{"num_hidden_layers": 9, "hidden_size": 192, "n_experts": 64, "experts_per_token": 6, "d_expert": 64, "d_shared_expert": 0, "hidden_act": "gelu", "moe_layers": [0, 1, 2, 3, 4, 5, 6, 7, 8], "router_score": "softmax", "normalize_top_k": false, "routed_scale": 3.27, "balance_loss": 0.00365, "balance_bias": false, "router_z_loss": 0.001, "n_groups": 8, "groups_per_token": 2, "init_std_router": 0.0204, "lr_router": 0.00343, "num_attention_heads": 3, "num_key_value_heads": 1, "head_dim": 64, "vocab_size": 32000, "norm": "rmsnorm", "norm_place": "pre", "norm_eps": 1e-05, "positions": "rope", "rope_theta": 10000.0, "rope_fraction": 1.0, "qk_norm": false, "attn_scale": 0.125, "tie_word_embeddings": false, "parallel_block": false, "init": "normal", "init_std_qkv": 0.0474, "init_std_o": 0.0112, "init_std_up": 0.0474, "init_std_down": 0.00558, "optimizer": "adamw", "learning_rate": 0.00211, "beta1": 0.95, "beta2": 0.98, "weight_decay": 0.098, "lr_head": 0.044, "max_grad_norm": 1.0, "warmup_steps": 367, "schedule": "wsd", "decay_fraction": 0.685, "decay_shape": "linear", "final_lr_fraction": 0.05, "batch_tokens": 131072, "max_seq_len": 768, "doc_mask": true, "train_tokens": 971500000, "max_steps": 7412, "dataset": "wikipedia_en"}
Below are experts of layer 5 (counted from 0) of a mixture-of-experts language model. Rows are named router (the router's row for the expert), up (a neuron's input weights, with its number) and show model dimensions 0-191. Each number is 128 + 24 x the weight over its row's rms, rounded and kept within 0 to 255. Numbers have three digits each.
Before each expert's rows: a language model's description of what the expert responds to. This comes from a sample of Wikipedia text that the model never trained on.

# expert 61
What it handles: Foreign name pieces
router:099151142151118132124139190129139112141133106145132110158138122119102101144150142161091165127126109066147118129145111103129113108127132104152140162112133134151136128147166120115109143138151104174134156074101094132114130091137146117105131141130150073167136146125161144106118140200092112076075129129117121134114154107118132095149128167122143088136120114087138121104150099043154105119111092121097149144116167088115133096126172133131107126135109115124115120094137133098106112131089148155125126085134192116130134108105164111108140121153148155129161154127140128109126131131118107172
up0:164131102109124160114105182117122132170117133130084132196098134119094067131118116140097129136145131117123138127121157117097129149101130113109157141128109134085122131113128101172111121157140183133098100140154121130139169115138160106106126099138098087148134118141150104087096162151129161111112112133137122137098108127114199084148123145138120120148164066151173146133143134072137140125109103141126114093138061140124109111136114116136143137122148133130114062105151134118105127140112146142105138143127175120109127103124136109106145143176187171138112136126110156103098123135139115124
up1:180151169161141148122152123142146110106112129115126105145151121161117105148152134112114174159131156109140111150154153117170088088141127135145144151118154102100090134110139124115112127152114118146107137104095109149127178134103136167116120122141138125083103131148141187153123108166093108112090119117138123116119141125136149113126124137113155111112172133149148096119157100069161139074120101122085139156110147100087103128156146125119101115119111121069098111144154152146133103116153158131145137078150149124118152135135138128064115108135120101128153194127185112096126138134154121174
up2:098132135144104167137130156145142156108124131125130159135112123144098110139126079154110134137147116084133101161128126062133094139150131100100137080112150144138053107133161141096104112181153119134111136141098133117137131116157147139129148149128104112148137134186125135171167123153122100137135136094149100127106088126126146133115165129118156141116165108128092095124125146123164076104128134084123181156121106127112118132113130109156093134120153090119070149123148118131121103122116095143142110119128114098152135118176065078152120114147118150123132105142159130155188177138130143140
up3:131114135101097120134140119134117107102121169112156150120118126122149114112117112082138150099129170201115121107158139124116163139186128190109103135104133132142124129113097154141151135130118184106149143144165184122126113135090114167144124102159122123101151089090095075145129112120152132121121148154100128116133161134127085112130169103112109171102155146154163143131142164172080140126084157165141147123135075121117136146135098151157135116092099150121170111177132153142138140131152129106155136141067140118124107133103098135119126130100116125145091140119112125151117104116124152097
up4:140151127134140149098112138140177139129130165113125135159158145148113132148140139153106036152129079157135120137131142116199142116139092160150160111091138099117111176136111126099109117117107155073152193119083091145132144112109132126160113095133134104091142175126084134156153149129143109135152160119137118111111139094124136093152125138143129094136120143125048114115112093170122081124134091113122126139101121138144136151125115107140112099084106154120141112127119138106105160110117123146100141093169117113131130135142112132109108147116092101103131088123111153147133124162146134120
up5:092135120133112114174162143151112102161178074139112137105145124138103098069184127147124146123138106150139118096134107117163130138139116127152128103147162123137122125176088123142082117133189110126118208118132116123098131133150148150115166124110121096142155126134155140151127162147142127138121122104143139162132146134042109132081173157147089131129144095129148107102110112146153140162110104132111158122097124122134137131076121155130127068156109139105115132154107127136127131147105132117138175149132113139117127118117119120157136096129120149129105106135173073093132132159146152118
up6:125139126107119171133129181129134147170129134099140125087102146141105104097088095174109154142154118142098121149128133109156143093086117131137097149152114148115143105151207124144132145141129134126145092156127160175109144126129155123151106101087172099113129191143094168144187120103121100113122167081083064116114183142134139098134087121138127132095120085128155150130119082133150148108113129132094122085149121142125135138152127160126102129120130101120119108104122104156096096145117166158139128114132115120130136125110138109120141138123102137106115161138156146139129117132154158167
up7:138121138141098137134098055112150119088117128101126086136120094149104132124117129140099164137153155107134149114120152136178120146129110127129129167197191147107162122147158117159123105163169115145089154139133142143134119114164127096140110112108084120105106103141123131157135166147140097107089101114134100130124107108168114104162098158127126118145144100108168082106145090110113124130147113125116115141146118118105138121130107158138115126125146092087059143097151136135117094156147169126132119084128153069080118162125140122143102145150112159155108128138161096109144127154131113124
up8:153185131118141164111140144091146133160117118130152119136129124088101132128156131159121142103098192153096135119129098140138120140091127120104121158108102126084123131151121093149140161143153097174122144088086126152104154099116169141117142130133129069116153140093120156134100098120113131075152108142117119084123141160122148132154155198145135106120096125115101133130131119134114170141104074133121134116127122118147151121177149102110149123155125145124103051151112147117144078100137134137110156138138182091122121143127152098077125153136140164135148160143141128108099113115135144125
up9:113139121153087181102147157116122138165139165120106105146120134127121118109113134163189171142090098129128122156145113130126117055126135095156138135130133129125096095164091107141173132147111140146116120144124138125129188144121134123145127131160114135151104083117158106152114086112161148129141111164174115117106136100100101102116117112138119136138119123108112103088103103113121148122103149083119100129109129115089103100125096169099143118108123122123170109119127095117135148148143127232092071166127133145131161100123120136157110139112151150105101123129141123134128118157133087122
up10:109140163155110100109139146116133092170173114119137109126146103148125113102185168160091138138117113122161127124171108122157117099116085159131145173117122120113136092179127112134115129119127121172117146095125123157121143132143155128107122114158134105149082118097145131131134124159088121115121113114068117082130174139118143099134090117175128097115115110141158116091142081069177117123120098139122165144055153114145102110111139149091105118162133115126151116131115134133116123130111140155120137097132153063145137110136113102117099086155103147097143161117133113117113128165122121158
up11:072123134116114118075096114131119120156112093145125121139148124136102124152136098155143122122100183117106116149128102090131145100077158141140164156103130103132130118105117128119129149167110080179134064080088103128141120104137179139119128127128162165127136163115148144120130103114140122101114162123107131166140115102120121117111154132163153129145111120163106121124108138109123106105126152115086099136137194141130139134142146121140107112191178142141144107127152116092070140116073152109060153151131128117169121120122093140155120115157112119143126118139120101124085151142148141118
up12:156154115160109137104101172094125131156122117090125156110129106118131103137218082159109157118129124152138127150147144135135119117118141143132095110107115136099119150118163076118157163127147139125091135125123090144141128109131151114131095155166111095098149129058125158127140136142157083107127100169115115062111122147130148059140114117121119114103122109157103113138185087141149129102109123139081141112116073126110093126125152133151134105133091120110119130114099139084141121139107115128122113137128142114119145134137126102118123164204145132123151112131152160103117148145137150161
up13:149121138151125114138175149149116133113121163123154150152160132120160140150166176137176147140144151105110115125101146106118112105110093119128183112096141090162108100097157126095091175133131144112126184146110106133157136122140126149182117146088142143133088114106127152131104092160105136134115101174098129105114127120121143116128111119142151092134118138132066116102126143132126094113142126161111137110097123127126131077096149133122122146143152087137123090097150119125133100066142141118128155092111110139152153113149101143061155121072123102131146116135128185107168150113154135136
up14:101125144145095152139132134089149146083115102106158083101097084138114112101114107131124145119160160104118117133142151184149090111123120108099130127155084135101126101147178092117117141130160123088143117107124138149110125129154139099147134124130106081133134120152112174153111145160109083117105126079114102114114156130103105151131116124151101084154165110087113135109122105118102099076119070121132133113169103141077099148113157168130106114105120137116048145097136102142130107112117126115107154126126123105098113098117162111143138129113140115146126104169156141155136109115165159147
up15:131112170122118121138134095134160124143120121150153134115135091150095147138105124119143138154099144143122118124128089144100169112110121105095144154131144117137123091089156100116081131154131161107131132098102141157120111105141166098125099111125126139145094117100162115103122119120121066119060133150124148110172128116106107123153121109123138117143130138178203119087102132115180133130137134144126137129145121139110116116118155135108130114158104143065143117077163195089105135106132188115126093130168148106142150102117113160117103148190131144120122119133088113083116120163106120114
up16:156146141112099103114129175124140116134144105103096134118145116141076139099136111111110138094127126100099127124167122145141143105025132107109132138136117077091131116187116120143098165142174125145148124090118113154111127165114159093138157127143105127088155127121148153145117100119164150116111144154133130097143123118076123157146115106153133144119117104137139130134136133157130170104127099114140107109125166128072126151121169166130132107130110130158098098103150166184165118124135110157104147111150114171158131089142146118133128101114122133111138091108129099150111164128091082105
up17:126127153184114115181124133125149101159131117127129149128120125170093125124138147123073177146123158097159125103130119167120079131085140115112208108118143125159109152149141118083103127124132107162149140146163128138168143096141117121133079129141137108175103165149137123114143126113092143130084123113148068130159123172168151137129130126141089136131113110157130093122117120108173113141146095104136132105154110106175093092125137158158133142146139123149108193133138104125098134144119136148085132086148107101112123115115181139128137123135112153155126130143136154116118097145135168123
up18:134143152134120117128151161107131122162106103095109151144120117159148110133140106094116141144180154128111137127120126118141087143050160178141194096072156160144121130154149125126129109143104106142091139139141098152134168132112109086132152106131097103133138146113172137116131108135081147121095103133120112157113103151139182114134088135100155125092108076124161091179175123109157137127123138117128083133097137104091116120140098148141112090114134106156071139136123132165117110140127141142153106126121095139126140133132104095108131136149127152134141141185145132115111144119084099105
up19:097144125118136091140155127094158142184164085113146108112139126115145136125145182147079111153129094133145120126127139129076094085133141173135140135099141135145087080123135109138118112100116099155118139124113099117143118147097100133101175155141115163103136096094166105153116124159122142119090115138108151136097120103146172150134115150134148148193146153178110098114162118117114075165088116124153109119103137128158116150162097110107152127166106113128094137148187130156130129136102106124135129120155123120104141144137157129114113130156151134084146123111138178107110116140118177152
up20:121134160119102145110127127124093128093118119146165121169189143134081060100125135108090174161114122093122108110116106119154125127119136133138152128102080086118145133155135129147148121164125115149129151122142088140139148132144138111129127121136146156097169132103108103100112110167110108094125114132095156125064152126104133111067126132121110108157106111144152119133138102112124123158087166068104146110101103142125107160091177112106112160116109114120079145153155134167084132130148135161105126154146152157140100124131110131116138110103156118091130128135099131141147161093128103182
up21:117130107121114121129176159153153079094103115126117118148129100148130143128097132130136148130115136124119130163108122111157138132136122099154114126135108121142088138125171108089150169178114136065127104181149152118146131086158139155110112119108153123190129176134094147120142118158121079134141078131119122106097107161169136080141133165133165082116102098112117123148091119140123140089119124095143125098185109124108120113121130145107110129102107145087121100122103114132126130112149139187137078076146161099129116131121174124168145106167131143139121142146124158157124140110141146104

# expert 37
What it handles: Commas in lists
router:084150162139103141122156172143150088143163129140137121167141110113104108136118165170082176159155132126166124188164119088157115120145131118121142167121155109165139100122168110094116145168172111148123129125127122161110129120150143129100131140142135124163126170145145145122127140182123125101106101102099103096090149100103143094129122167147169141115160119124130093111153103113148152107130100125112139161114171103120090131133140132104101113132118130108136129072151127107106117083105144147119153117145204125147150109126124076119143138139148176111166136147151142127143129133117110142
up0:140121123134154101131114156089106108163118158106137127132150117184135089111153159128151116160135119123119137096094137121105124137132129115148107117097157084098153098122119115167147154112101173100144142116130138155090123114102150142088143127092100109096110133115146143145118094122192118109158143138120064173147135141093101155119090151096144141126160132143093064134079113132125133133134149187100136110127133152088098087132159131112123141125118129131138104147126130108099144131130108131141113074155110147130083150121108096125097121135141148132085093090069104120127148094135148097
up1:082111172111154087115138153138172116159127169127122153161139139117129094146137152109174124147158164118136110130117098104160121087108132157173151092120144118140109093142158117086121117139086117105144115121146140145123137073150138138079127099102156097131179175119106142136105122146117112127133096104119122150154147174121153102133123137112168109089125102076125109106116087143135106105123147129124144106137175090107158136151120194109108162107125097145143124114138139137094099087090129143129140094132135145159137088111133130111125140106128125114107095148130139096130122086124147184
up2:109146121102080091099132106098136145107116125172128092135160085151085134109180146139111160158148132118161111144097163126101139110143164155161096129134112103144091127155150106105146128119087132128148138125126139106118117154077097106125146115136135131174144131153153167117137121124122130124068129091091158120090113142151158143123092118174171140109099127133084119109093127129148115129160122115148139121149133169090078155107121121089128099110117147102101145114138122078083161109101139127099170148132113144183173115129134109116122095135114149130159089137154096127107144125144129124
up3:088143125103128105148169104076100151121134130151111150140177149140143090115166116079141149118171138125174136134130086139184126126122150132151085117125117143125094136146137122124150152092135129187145125110119108108171147094135096164108143113135147135140180127153140154119129146153108114119153148115129156128144140084104138100157107124141166155140084152096107111137124106092131151133186155093130169154099159150148131149104121139158123105072106133109127108128094107127107114116087111147142105101141130159145134080119118135147126056144144125144102143139140107142126108125158165116
up4:130132152171121162111109100143152121135135091154136128163105151159108137119143111112149082126076120135105108112112176134148128117127127117133111161104119124133113130088149120092091128184154116109127155125105151129127114129098138080110150118130138119099100140059142100128144126127124142115141103118134116175116104119124104163125174160142147161143133117121145150113094129124083122140107136152160119125127083101129143139139098161099119086155137110130165081154103145144130092163106154132154130104172213134124123114119166110147128127124096101120123163154175129093082115179162112125
up5:095123097141153111158153155104102138142095114135107121142137152114159117127141159098145137161116121124130135111110089142155096133101148138118172122075120067153133093103176142134179155139112124114119143076137146134141137105122142158100199121128121080148143087100139133157089089100125147131150069114131140183161144132144143087126122143104160111129131132130116135124103087121120141126151115154126125138117207136152115115099161159077141114127129100125122147104096141127072117119093113135146136117146125129136143103096154112102127109123115137155153128152180125116109162132093138141
up6:093138122110126058144137131092138124134069140111099145118141136185123108127147138123120139165163153135123115134112133143146124120128144131133124130143084109111140133143152071137137084117151133147127128133116100120137160178091127151128106134106145123150161115149124134130163127105089125128093129099100130123096076119133146124139113142144121107088146134102081139140151102110112125090189132117141147116148150123133102145148148156070164113110129136147189167113111139095043131132092158120095151150132153161155139128122129079153117099182125153117146105124143123128108178122116106115
up7:133164156170074097109139150104101163097146126143117098138123113127109110113142105120105152119082091133063139150147121133066092103137100109136100156145139103129114158137153091092114110138138105155128129141151112159111096122161112122121116102087157116079109121089100135183142126133132146112157094137129124142117169179106117118119138160166136128128161118143154113148119122139105132110121091126156112133107121151071116118130138148089130099136148105152120157120172129104125136147124142146159134121152139109133158091134137072141101122105149093163136134153153097080103172079137122124
up8:161115118156123135100115102152188153102136102152113126122117106164079136134143160141121116124097108129139113117143135114190141143105083124141089150133152123115148093108147126147084114142142122125135149135071128158117141124139137088132119156162123107129167158099168152062086148132123085119078121132166119156130141098114145149073121167135106111151098126094125137135112150117150094123137175109063113128135097099158157112127095139159126135135113132195165097129145154117126127149140143121077154100149129111144122131131135129119147111138107098131127138142100123111159091161159115133
up9:137139144099114096104119129139107105136100135125144107096149074185119159134122096153126096152097111131149130119142113145115162126115130118108155179078143138104054117146112115140097133103109151099153119129131097154096125118108102080143104117167092113171120170137140102095129130132128126119128127126136164068146177131129125119083122123138134131148127143131109081126107122136120105085115126124086142103130123156138083116133156105104056157121121116104130124112106109180150120110134118164150125126112133126111125129125116144099117106142176161142137156111098203080119112142138151138
up10:081137104180152138155111171089130109140078123160122123170137116134130153135122156128159107119146123130107129135142157152143127107095111134141132122128128113170119111097179098137085113138130128150113124120124111137123205146121177143109117156114093091157152090147165149120106130119157121133117107104125120146119104153133140161161069150098103119124078121116141136104100126117141136158161138184130112102160140077164111149117093092111188157109132123147116159100108136078113133114147112139114166129100167155146141131115161111102099136161105180105150131137135133133134136150122132136
up11:135113101160133157150136095116146143123140131172146108135141110129118095112148116137142122114149120114130116147123109156170066088099127121122139091128160111114074090135142151114104144148132146134104089134163116150049138100128137124136127173097146148108115126108157104139126135120158148108146096081132154127088130140081161124104081117134155099115073164113137144163102125115164128131096164145145115133131148112157143120134143160137143116113109124102094145120137181134139131115075133143132104125120149126092130145129139136134086133091075103172151178158112140100094160125182123141
up12:142139134147123156123127114164192133102149102174130142141112153141097134157095088118118156112109124132184111116145114117123103112115114116096104182184141141146102118134151129128060180164166134157119122131143137105113171121158196132143128177138099124147108152132130138106132160163092119120121107118105166082108095113103143117117143149151126131144143141123141124118081148126158089124134153151096138171073106106145144121118124091148121108113140119168139086107136127144143145128138098137063133122101097131158119132143107144112133125172103112125133149106140131166158138151105115131
up13:090094154113165153117107145106159122064109114117125134145132165115117119123159120068137161127142126152169123126123170122096130082122118156152035117167142146116143172101169120141115093122113128121146139113135133107153146140089138089144124135074135135148134123142168147179108095141126126116109126124073124153127098139144125140128094140132097110133109159158116136116134129126126125090101135078126147102130121091140103140144103117128125089127152141200119142107126124149104118113118134122059118145122119165186138149133165107133137120141137133100123154131166090126137149138133121118
up14:106118130150132147118137153129155142082107113128122120124131133101126129124133153133139131122166123107121116137166191139091102123109144119149102151117098103151181146133156188130130110136156091133131131103145097121117113150083146174095123078109126124126154084099111149152145138089118127121169129164101075159142084165108091105166140140139117130092145112106133088102120063124117157132139135101112116140177155145148058117160134109111127149133152113132097117137116094138088138085112112079114101138125150164178132108114122123088141109122108125135103123119095112120142146149119151139
up15:121124126134161097110086085118157120108142144127129131094153107119090087143123159142115117149102121125117122131135102126103134095126136100097176082115118163167129122120137122164135175128110157080078127116127152140117132135087146086111159100118157122132131114135113153133119132123124116138144109114091109074094109112168124125132125145174135122133105069131128102102131136127126119110096121169134128132118102083091109145104193149113144099104125153113048141127133142120059077126104140143116155139134128109196150116127122090138119150114145148123153137160148145158109141143109093111
up16:131134113115153116125164166100109110150154124162133129096089117114136172141144154136139103132127091093137141123163135095114121110115128138172140125171146116155106125103125100123160133142134139144092126096081106140123137112134154163071148131148137146147108105143203170091119158142081105137143082154128109120120122108143103096144102123147170172149180111093112120092082142097156111113146129092113150122086150141106143130079129111112118091096144132124114123133117124147154169106122151173104133088169123074140128111127141143120110097163151130151125115146123133087120148136143084138
up17:182168142151142135184113141159097125093139155108121120114129131122147109119161095146116065120090112117144092124181098122157121104140102113119144176048123100123147107124096132155139153127136118138154081140119085134120148112115095117142136175148150142126136169105132111137118124141147112107162135121129107089145137136090131129122144103104113117163088123120160154145132146126151119167093137136121101146133108147149148137103138137146105120119141109056116157128127103145163120121065131131113113152093121079084177116138134155093131161080115146122124128119123150148130148136113159145
up18:097122167130114097130117100068123075143113153134130105108110092186114087136152148131114148151148137143147143129137147075151127119113142159124128106124113161147136113167140086057133153095105110157129125124090101115109138128147167117136107131148141125165137119117159179115116067157116094130121161100111153160103128062097190132131099163133097117127111174161075128134132137112153093130155104139113151116142116078099094146106101140079110138126138136156151161095139141125130127096110110094124135119147129139151103139129123097129131139145138126137119136095118126114108128133150141143
up19:124136103127106138151085108120169163129131123149130140129146104137118131136163144141118108186107140112152103121126155126114151125118169118121136102088152148136131121153136128124059143120115101116128150130102151114141132146128141153103126109147151115121191170140168129158150153140118147141151163132127147156127120165115093124133158122115126154108147126117144118062087101129144129146145156150073162119107149105108097130124147147069140106163111143116145105098157144133108134141068108134157154136112211116139162098134132089101160148159144153153149066140159108109096111147117148144
up20:131118098130122139117141146149091158172136125152115117104127163119137116132126165136132161149149115119071123128111095140144098103101060126120179133123146124137102090149175143155136116113150157150116124123159133149104135117162144144105148174116129057080111135087183142149106151098147123107150105147129083141131137110128144100166146099136164113104149128101138141115123123123099148098115122103124090123130141120154096116109127155135108086104098120111132110167099159105094128159131121146132142082111115066100114090101123162099085132102118114115120134063109124125100130126145154115
up21:116120117149102119140128105130142112195141130193145116176123125133132159139123117129119176155156119142127109109142149118103094107121091152134076123144115109075107125116153102161131134158149086119116167136123104155107139089172159170159146161122140150140104135100139101181115101137116076114103121160156132167157139112123145140087133140134139108117153155121126075128117143127114144130148111143141118110136106098156188114121072134132107089124130112142113098137113090130107117119101139141060104077085122159159133157132151132130134121142172131113139158098119129119144141116163126118

# expert 62
What it handles: Age in infoboxes, score pipes
router:138137146139118127112150132130110097103124102143150101167137111144136116123175125134103155135150116068108127131144088119102104086128127109167144128111136135127118135170140131096099148116161091156103153075084082129138118097144122114143146154143146072169116164128130138099121142192089092099096141091121110122120141119120148109147083151171144088153132099104075136115155111057126100104110108121114152138142112103132114113111146148118125108127137121118125102098125139157110127116134124148111168131150144115139134136104157101109120118138162171099143145146183177106129130138145096184
up0:160134102117138086096090136133125144103127128140115108081164140147138109116131150106109097135135083142127106104209180117137079134159088136089085116141143095150147151159129098164128138147129107150107168090161139141122101132119121116101133153143112139124132145150094137135091109148113146116136099121083136057118153114129100129130143168140117122176123109120140099142112145127108133156104118180095131140100141153122134130146132108122174087109154114132114126106142157140142099187143175105131149127128124134143123124097121095071092100133133102112171121122113084098134108129129103139
up1:089129133142099170142106161127132156157105120149107119171134123141135163139091132173131126094119108131124141148158129123126114096087089156174096155153098125129162132127186116086131183146120122110133142103104111124136155163110143106137103167115135066117160217135125148154097135155135138104120093104123131134078093130116112126132118109139129073106158136100126136164115095143093102088138133099147162087146142135160127135110153149143122126115105097097116120145150161129127136114133155112148126094120145109125159092112144148108113120133166140092114142112162133143118155121172150144
up2:087132157109155105136154160131167116161140127126136130094111090149107128085156136109183093142127124098189150142110140129122124127119135095134137152134144161146101083128143113148122123167113114174102170148089125147125078133168112113076119117077140147100135100101151139136148148131125106124108144127114122104162136163143184121141126162171146118140139142093150152113140147098145140124158143111114137132105121129116135090130139057137083145145150111090098137130114151135102109093117133106154138134154126130148128144142140133149140119168165150158133185121101160085123179149101112153
up3:128128124114132132141166124103100126138159130148105114147159108180087190134147177138145136115141187177138121132120133137123117107095108107157136115128110121119132115151112126117132185115161119112112158113093106140106156090119139091114165153151137150105128140091193109113128059134120099129159127124163146151125124080121113135093133107172116128160119115119077143140092100151133106129141128147101158153127127138131142104104148187109132130111122120131153091133119133150131115109116125136088067134097120097146138129133138101137085106152072101126112124153105131105089156107167098147
up4:148171150145155128167146130060164138154135096117126119118114079089140090138129145135111174148139124108135128168096126133109085114141167112139109177159122127108111103140194119130139114133132121135114200110108109117143170122113147078129085135152150107104129129172135129081130120131130124125117101158173116130117102151130152146120078139103158166174143120095129136145152124117160134142114125151100109142127148118114134168131140120106178096127109138118079116094141125155102102121155135149176140094143123149096150106170109094119148119122138141122139115147130139111151117148109125185
up5:140107129131128157136132134155106123097121177118114119165191129111113101072170124111120163127159133141150096113140082101092143065131129134096121166133104140104104121140098100093156185114092081156106139089137159161143100114142108123135135121125143125128079106118119108116144095179116153116113136131155127089101117157106134113130112122133119151148133095134168140110124120067118109113114145099152145112150120143102132155117165093107136105132142098133084121141163187123127118123143125126118130117152105110136134083136095114108133114140088154092148138138189137113126123105177141114
up6:142162094121153134067131128066166115121120129121140101136140149137089152113127145158152128125133129173119113112158135137107165113094141126138106111154076122145103162155123083095116150117117123153126118112086117127118144164127113138144137163137149145099098115142088122114136153150134170125130137112168119155149137095091161138120107146149100117099093121132180119078144121102196099048105149126106129101140120107072106154154104123151128129136139121105117108089111167171135129143125121101134122123138135160148122131103141106099134137114090133086147106114137118154121157126118072102
up7:098132144120107154105069155071154087126104138090128117128132094146112048123159128158126105113128163127120125143149113128165164106077133089128147134151109171134130123163146115127153153144088169135123148105168156149141124110117138087150082125120124127113079130115090161099162140153096132122147126115146117118104167073146140099127101118159095139097089121104135119119165096110156123103109144105114124090110139120156116143145151144123135111117157107141124146124128130108119153169083162143130174140167141094115126108127104156128123132140157134158132156136148120128124122162180094114
up8:101122136111149120131140098113114126139088078151125108143151133165132168127118166139108135136130087151114106141121133117133145098110124134125126107174127131097149138119086171130127120101115122189102158112090143144110130140145161094131100148144152102134133175110141120097117122128112121120093134175157125108106179089124123111182089170132116119140119131076129154188164103098109119148127115158148146155093137120127158095150157103114218130121107100139145134116156147150152119127130097158152101113163154138123131147109138087108093108098130127091139129118131100157124102125104147174
up9:101114124136135174168114108086082113126126115184107119140106137135141123132092128142113146085154124107099099127134132140132111095114146159114181169135113144092144148097133132128141145136094111126116135114117153111073135188103162087137105156099132090147108177105105133140097102142102138091119144121169146163169119111100171141114125133107101101129102138092097152140077096096120104113130153118112149114124108086140132126084161143136102098111116158115127085120137145138117163126140131121102138052163136110126146142159147144130127129140160103141117126133090109091104130124176126117
up10:159165151137084140135121153133139132104158092142125114109124092134114102101116152140057130119135093135117113118128177171167137142138142113174135111180140101092126146177143151100102122121147127107140178106107126119105118122147133120136085131168167060141138122123073118091114136137101096114083126112110126054112144148114114122078173147120094095132131112094149106126118129119153147116108150139134100147113101092099136118118110178131151129074092104140125124120136135147145147130124131118140155098137114131127106097131133138105093094121150140072118146126136142144104140101154135137
up11:115142132162131129154142153087132132093103129150151132117153144119156085127116179134108131125123047103115099118132162133139120137093130100145125156103120147109098122105098128110104120097179126115090147075127080137103110100145107159153133097135130107103136134147146142128099116144120160109138120117120100131158115114118142128162077119097146098174129110126099132102127105130092106122118108154155115116110132107172117112092155161050133108094153136145141103132098120105161133139145126135106151118153116140118143117099143148122128139164205127086123122126171144084077093138118111149
up12:125149112099085164170120176155142149111120113141097141116125076092115074153153113141145156143126131092088117120092138131130147122156107082142130141109112075160120128133123123103164072146174138104100142123148085134131122144144160150116074154150167111158142137120146122085109150140097080105131134082103111150121124124081105136125157163123134137102126128142101145164124105144137171164103133190151153124165123139155118105125104120131123070134103141109122147125124097159146097113103134131102119122143130125104122139123146107125157127163144135146117119127133126092095153104180157106
up13:129192161136138097138087169140103146092134125157119159118154100159087130140154134144138147127074139143127105129091128124136134137135142080124122166173136128138092144125148151134098158129173131119141154128116084112113123152161146122125160125083106106152111146135111145094099133153105103126129127147189098146114113122107143128134097145166135142124105140132113108129105132108093111128045069152112148135134090127112114135141166123088138096105134105103102158157121125163132140127135115123194122138140134128121147099176166102130108140161163114108174094129128143082127131137129143152
up14:125161149151069186121160146113161057114163112110137089133130137141123140121126150166160127145122167131119132117143076085128123103118110160116142124149140179133112107136157131149094108119150143170093143157130081126149118135154156090108142152174107104118105104085127130109126130125167097116127138106100109156103171179144106119111147125133150126102094141139139084125102111107101147114124144185069150155163091112144100087161114148162112121107130107083125126140079136107099113129142114094130124103132128111144135105123108154107102145143139152122113128141116122114130140164112130133
up15:131150158140129194138121143138125127126182155175114152131170078143100148130115186126175128142164140120103134114102129142142125127109130125100082082142141122102121127207141139111106136122119129136140146144143116144118122130149138135122124124101122120121089138139119143131105163128137096132088141132136114145158103122072123108112116115181119083100110122151132130125096061149109122122129122116106150144150134139124149102115125131075114122104110082111127121137122147066097097083131170117142166099104128100152109115062114145108116141158147164110123143138098128095110085128170140139
up16:118184151129122118136075133133151128146123120113104116119121129157103161120105126151097124151120170166140067167127148132122099122147096112154092116109125103115138115123187087095137097130195080135125140159122115132112182172124159113093149124136096151128170144132147124132141131130108132120116116089136070136114119148140133096108147114155102135155120137128130148088142140149132094133155067106101139129142112107088109135095129111139104148147097148110124132133168173096101150149142137138153159138180142159119148094111124126149131123137110095103130115113147129111119181156147090081
up17:113143115128124117111161129156140115107151110152151119128161082145109123101157150131129137142107123118159116092120100106125142091110129158064094140141140111124121092131132123155098165154124148129088124085149131117147128103160126128138129195141128099168123129133142116098104146147115139149155125114118092131152148104143105118156105183173177128125115106114157173151113146084150098099152135116093124161121134114115156130126153116071154077121136093137098063144108159089122148110102104119105157107137185157127122129098168142124136108122085103135125144178172137148135108121128113122
up18:134110101114104121122107134110089094137114126118124122140145129144083120121158143121128111190120110110190114122168140113114148120148142108089137176100123123179129082176109074111158159150110138139086179146176162164136111091134090107123145126142099143130137165122113127114070107122125139140142079091132131154126059131125079112148140143157130140161154131121123086119097128128129101152134126126141150111118108121070134150110110109106137134111139141134098110122154146158091130132146131152108149130129142078145130139088119083141116104121145134114144084108158116107122150144139087110
up19:151136146119185118120166139095200140148129121176096113139137128156136163141162120135111120103160108136145127136134132136094114128100140080152078139081123138126119074096146121147170158118189171109137136126145134121096143140148101088111148141148112077119129119125160146069074123136155105136136109091167098114119122124099120129136123169124165111113117150146128113153126123123111111095135101171159126128146104104120132133106106152091121105137125149128119080115122108141149132134112152146112137114152121161144148138120149144140123147130176166134148112114147194096075152133134092131
up20:089124127128141168149147145119129137153146114177101142121109107129129153121124154155114172126129128156094108136125094119131139094086088162183167167103091113137108102110085130119120199117099146099155149153135114140114129135105132109120142109126180132147148168130183160172132100121145110121118097140175114149106110146088156143109123116177146138092122091137095122126132110145135077086135104134121128124144122105116143127156130178152131116114115113112121084103167107133118083089142115110100143123109137101142146102114102102122134153111088117125144099164184151119111137140151148146
up21:168136146147157179107145158082168113096110135101105129155150153137105113166146112123127147108148158127128127179139139149129127136106133113109141168113118104131101106128132131124126172172171166128120152160150133158164132110125144100148156116130087094137168106144119157131129099136108143120102120135149106136133117135136171142175082104119164136102112086128126087194141172127112149069110155140139103114139127064080156134119172130134111116123169122128107116092156124141128120143154128130142132130118135139167117100170128114131119124126161111081112139165137153134100161100132084152